From a checkpoint of a small mixture-of-experts model trained on Wikipedia.
Size: 14 layers, width 160, vocabulary 8192, 54.6M parameters.
Experts: 192 experts in each of 14 layers, 4 picks a token.
Training: a variant of Muon for the experts, 530M tokens, 4046 steps.
Below are experts of layer 9 (counted from 0) of a mixture-of-experts language model. Rows are named router (the router's row for the expert) and show model dimensions 0-159. Each number is 128 + 32 x the weight over its row's rms, rounded and kept within 0 to 255. Numbers have three digits each.
After each expert's rows: a language model's description of what the expert responds to; "comes after" lists some tokens at least twice as common just before its tokens as in all text. This comes from a sample of Wikipedia text that the model never trained on. Tokens count by the router's weight.

# expert 36
router:157078087144076109133121072068110078133172125150171172092101101108073119153166106150143113113159103137169115110161154159102091094131067120122146132146095166145113142106104170155133062118158160089118118179169179083115169099102164169118138077134061093166167111178125100117095169126158093121131171082136130131096094172134175151127164160085130060105137104090128074147157133179114113129151138150102089098145200117163195137134163104141132069097184091106154169112126099116152165155147081
Determiners a, an, his, its, several, any after is/of/with in definitional first sentences, as in "is a radio station" and "of any race".
comes after: " is", " with", " was", " of", " as", " and"

# expert 47
router:129084174141140153172122150075153103101054153144162133099122090070151139105157114162087128132155147190111119077101100196175111093185128081127115124156166122114123086134180117131169114117172058105125113140085112088128181144167149098136164184134143155089120183144089141144160129149106137157103147116137162159138145125096092130178094122124136184164105094126065072112072088119179153141104115091092144140082076083138176174140147080102156136168086174102142128099086182135083118135182140
Month names in dates, plus sentence openers introducing time or sources, such as On, In, During, According.
comes after: " on", "\n\n", ".", " in", "In", "On"

# expert 12
router:105075098117118077105137153098145120118132102092083139109157075086070088093110081088168159128149172170205058137115133166113134087204096117118103079094141190200092140144150163161140103093153167065122173130136176097119153117159142142121130106138124182136182092167133109139128131140137117144137173137172123085145133152146161156116102179130086137144082180101103105148050068177157094099081114123130090120151164133121193124083120126147140099100163073156112126152109122097151153164158124
Articles the/a after prepositions, the piece wh in meanwhile/somewhat/who, word-start pieces like qu, opp, and election-table symbols +, /.
comes after: " of", " for", " to", "%", " in", " at"

# expert 59
router:107141169160110147136101169061136182092091157146196085158082138113110101110106177207126107138161143144105139105084155144108100114079165185150121148117095122086070093113155143099158150124151187172126091136151102116156105130154095158155120135145193077099103176123101126123104167096129139136097056157148155089121125076149102108142103108099140126086088123098183151139154175141164103114189122125133133185122144086140170136187165132089178098122094169147180161162105120075114162044120150
Verbs and adverbs after was or which in life and history facts, such as born, died, originally, later, now.
comes after: " was", ",", " which", " is", " it", " It"

# expert 56
router:115099048164179119139103163144108084149107141111065073142147079108103146140186170103128168085136148168184136142109120083140100132127062137161128149109139137180101114137088109169097120149102180113126184134093117120059173082096199100114084120115156206162150092208166143147091065141145158126143130112100095136169152152134125144174129142141084131139075181180108115142082106125106072124116130096164142074090126150132144127108123170143108150098137102098089118085133163177139093182138138
Pipes and dashes in markdown table divider rows, plus first pieces of proper names or months, like Los, Mc, Sep, To(yota).
comes after: "|", "-", " |", ";", ":", " —"

# expert 4
router:131046074119125154142144157172066092195083158171124131150170074117169078135095109135117137107087145144147123169112152131129112146138071121137154171121128072096061100163088101110088097174108116142138110171171073146123160136130138120169150113137150129161175145176157128181115106054198159175128094124088090176115124142112068172105154107167143110180119144155109107134154113141171116129105200128137131180107122122146134114167089163145109180149070076112074131122119102105170099120145076
Dashes, hyphens, slashes and colons joining two numbers in years, seasons, scores and times, such as 1966–67, 3–6, 1:12.
comes after: "-", " 1", " 3", " 2", " 6", " 4"

# expert 15
router:133143164138115163142176170126128173100099159174129144165155162125179151138104153139152138154148187118073149115098061165145121148107163160128174110192132091096099087106125193143157076179176083099073053113129115117141124150116124141140140156101161101106094143137117168138123082123106112152094154173149160173146111126125153080088072108108120136160182056113145135114156144083128125092134084110082162151143074138110081163093156136120133099156049187083155152115123092085140132183202097
Line breaks ending list items in tables and see-also lists, plus rank prefixes like vice, deputy, Prime, Chief.
comes after: ")", "=", "\"", "|", "a", " player"

# expert 14
router:091086119152110089176150134177141136094108154191089082124150149203155107140138119057122131115108159167173184167146106119137063157164146055078121148155149147157148158064085131076088128136124142117180165141126100136146173145108109078163124131131139124118127142174190110154124090083135146120132103159129112098162139157093100134094114085109095188171141172176151193137101149116109093080151181123147116105126138119087126084115112158071018170135113126098127118099164125075145117125133167
Slashes, symbols, LaTeX pieces and byte fragments, especially in pronunciation brackets like (/pl/) and party pairs like FDP/BfN.
comes after: " (", "/", "{", "-", " [", " sq"